config.yaml
experts_per_token: 2
routed_scale: 1.41
optimizer: "muon"
decay_shape: "linear"
Below are experts of layer 6 (counted from 0) of a mixture-of-experts language model. Rows are named router (the router's row for the expert), gate (a neuron's input weights, with its number), up (a neuron's input weights, with its number), down (a neuron's output weights, with its number) and show model dimensions 96-191. Each number is 500 + 40 x the weight over its row's rms, rounded and kept within 0 to 999. Numbers have three digits each.
After each expert's rows: a language model's description of what the expert responds to; "comes after" lists some tokens at least twice as common just before its tokens as in all text. This comes from a sample of Wikipedia text that the model never trained on. Tokens count by the router's weight.

# expert 7
router:432502506473526458483521500498495425536584435529447572534489535477399487474483506500514478527551502388515506515515491513494470488432490520496524508538475491481486553510423515509521463460483517482493603484500479510519495474473562490508483503456511509495464498541596527505492490506461507475
gate1:491504491494507529434505537576537417492537510412514501506521470475490445521549451484479490526548509540571550556453540433512456468465528546451506478564496484415451480521513485521503503486449531470454518490524525489553504461448483496514495468484472473544504423509485603564474536529439530516
up1:544523501512538496483472452481437524406514446553483440487505477471520479519499486563425450558512540521483552462472512520464472454509524512539478465513550497445566530513558530377492396480480460546517493465613471535476526512522558436420467596507490462564514514512508456513506478588490479445
down1:442509472464452465459462506518576498454505540505474475546500479472521416602534505480545449504540492456468492510482470533580521483473502526438479479475480430503539482511523487471473464516426576492540495538458498579506598592447459556498476506478420471487461539569418476459511524611435521463
It responds to: Articles and copulas opening a descriptive predicate in encyclopedic definitions, such as "It is a tributary", "is a state highway", "an influence".
comes after: " is", " a", " as", " was", " an", " with"

# expert 0
router:498492477456520571513500490495488443382499522485429509519473497548474459502478495493492468553622508431519513526459434537493510474486562517451481522509500528488490494597442533508476388520404528461490517443480533493494491476467478446520458444531499497502591500552517501485472497528434531524
gate1:499492508473487523486543527472486498534495523465505522522530483495515420495378509535440423536522564467518462524577535543458447486450501534483473526432496514523590556534509414532517432461517551544426481515514547449492438500519513450524482414475513444494515461557538526450531489500481564518
up1:555499452466509466567497406528576538484498459392564457579457527549403491524545509537534420457532492407562531496518493461485495417517534477492515482475452483481505538498454524419473498537517493500522477502498492468460504461484522460611506483470445558486507462546532503510494561503497523529
down1:462485598491487378466556553467576534528531482447518405539478464517499491470532457521520471522558575539535538529560501505581557504500527556494529495480458526462533576514485507533464535518537488489479476525460471471480516466496474505484450476510467493453557457488471519540546560457431494464
It responds to: Line breaks and first tokens of headings, list items and table rows in sports pages, such as U.S. Open Cup, U18, Pos.
comes after: "\n", "==", "===", "|", " (", " the"

# expert 47
router:508521541473471484486559496469561453481528508497474502581500408529480530511482430429518433541544504488438519451575437544452438453477500542510486467493463447465513509573502555569588490437465452527554539452449537546478538483436496432531486430472480485477569512566491457517501444520531503478
gate1:452517457569533457471502507477558500598445488536456535500568467489469505525526481442424448542522454547462482447402463586551506505518504518514561440571482430480454535524458567557501498415537582489581474518448461450522489560554514495443452448485533557518483470538409500552449492477405584473
up1:521456501502455553506498520478483477521488464527501539506553440494456489474469513519476539499461527472511475448447509556512540502531462496542575512469488539513581552518502486469544497519455501538492521482558471512531557538445566556559571459544496453508550501491496559474413445521494619529
down1:493491516552503478486505474536513452527470467454541543528517500481563510463547549501529545562548508497510500429499552451508504415480437463539484486521515376562506544500486491510458476515507488479536578473492477540542505491521497455493546522481465511548570513527539482525480469558413467462
It responds to: Inner digits of geographic coordinates, line breaks and dashes in tables, and infobox role words such as producer, drums, PhD.
comes after: " |", "9", ";", ")", " –", " January"

# expert 15
router:442536450413493546521558467459498481475433528537495515480514467497474492514452523518565465524477491497479494531563485565491491516464493508433549463477560484488531552537499492509579508501477446466563495489481485493452571482518559463506443495477449491433493490460505437492535546615464563519
gate0:479481509474472459524555406478576514511539500378504534503480542509489504501528522487491441488480442550447453483514464513450504419440469511519536497526593398453498458501495470528471504503549481499494506493498476442527595536443530486464429447480508510488532468550531473470550467506507468486
up0:464563474475491545535424523444473535495529554437471488520541474537477466448448553568490439511484605446482506489495530549467552521482480512467444477465474475491492474530481452563567461487505491480537530443509400527534445474479570467555454507448454476496539574513511521591507519493483522486
down0:519464467547512503449486469498415485546532417373532540453521540506522497497449431575517494486476412521413479535502419528476516538490536503448488531407584460499484534476509511464448484464516485467506472498527491488550503559483522502531451535478536490507547496551587495462563490489480533527
It responds to: Words inside quoted song, episode and work titles, especially pronouns and title words like You, Me, I'm, Love, Who.
comes after: " \"", "'", " The", " '", " I", ":"

# expert 18
router:438506464465496533497521554479517447492549497529390489506556525471486487463484500480501461507537523480505502469521527489472469467489445544480512499498534506465496524564472556522605465422492485480521490478500476509485489470481559464551468454493521442444509532638467512480578506517453472531
gate0:511496482542496491441517532493524529459463461536468513504458504478456456473504539517459428450498470469509505446474525485492482562486454579529504478528529502516536486512454525536531466431572553458507449500512541442431457439525566483565501439532468505493486580566555554496404519493568511482
up0:444539488438545546509549497479467443493517467479522498525473517531523529588459546500513531517533519551500593457512465532460481512496472524533440495389448456513479477509479560466497516472502468461529485481608461511471455545503454519540478505486462505424481551570497565496543506506489447564
down0:528464525563520489522508487453481477509474503506510522462517515482524522470410531518560535472507549498451552502566563512552535541521490480572462439490466564458423478505474535536425489507543540479445471470523488509466456496460529488511475493524488456570466534521451455508465532526503540513
It responds to: First letter or word piece of a sentence or paragraph, often after a heading or line break, such as Lithium, Trichastylopsis, He, According.
comes after: "\n", ".", "-", " (", " \"", "=="

# expert 3
router:454497502479506495498516553504508501459535457472416469581573425494487516506483504475500567533474463413513517416519529531488442512419556502461555480494523481414516508545452510562503448494437485471509550569488501484516462520474527520532530502501501454527487497499465496448490454504460479494
gate0:524507522467514468466535454513520459467584436471512469552532509489511452442458517470441566479515481471553512518454524523538482443486544575499530500520530584452533515549488510525505522507484563409473550476471438461534459530463518481552520474527512524432477441460508522527495449577456449500
up0:500488537552549513502508537451427530498510467497500471535566522538490491500493465477537514505532565494482541530556495509496414515547457451504480572587544518485500511461448543451558495480469512531502489447477592462562550415527523381496481539524509493554470506553506482532501485496463518405
down0:426498528452549495531436508517543508472516445469478576479517444434467434474503492457523505523485514527465474469466547517522537492452461484472549509480477510523541527453542469589452538522490497514434452570500526517469456478556522495492499516485500516477547452554438512559554560494512444513
It responds to: Line breaks ending section headings, infobox labels, table rows and list items, e.g. after "Coordinates:", "== Prize money ==", "Identifiers".
comes after: ".", "\n", " |", "==", ")", " =="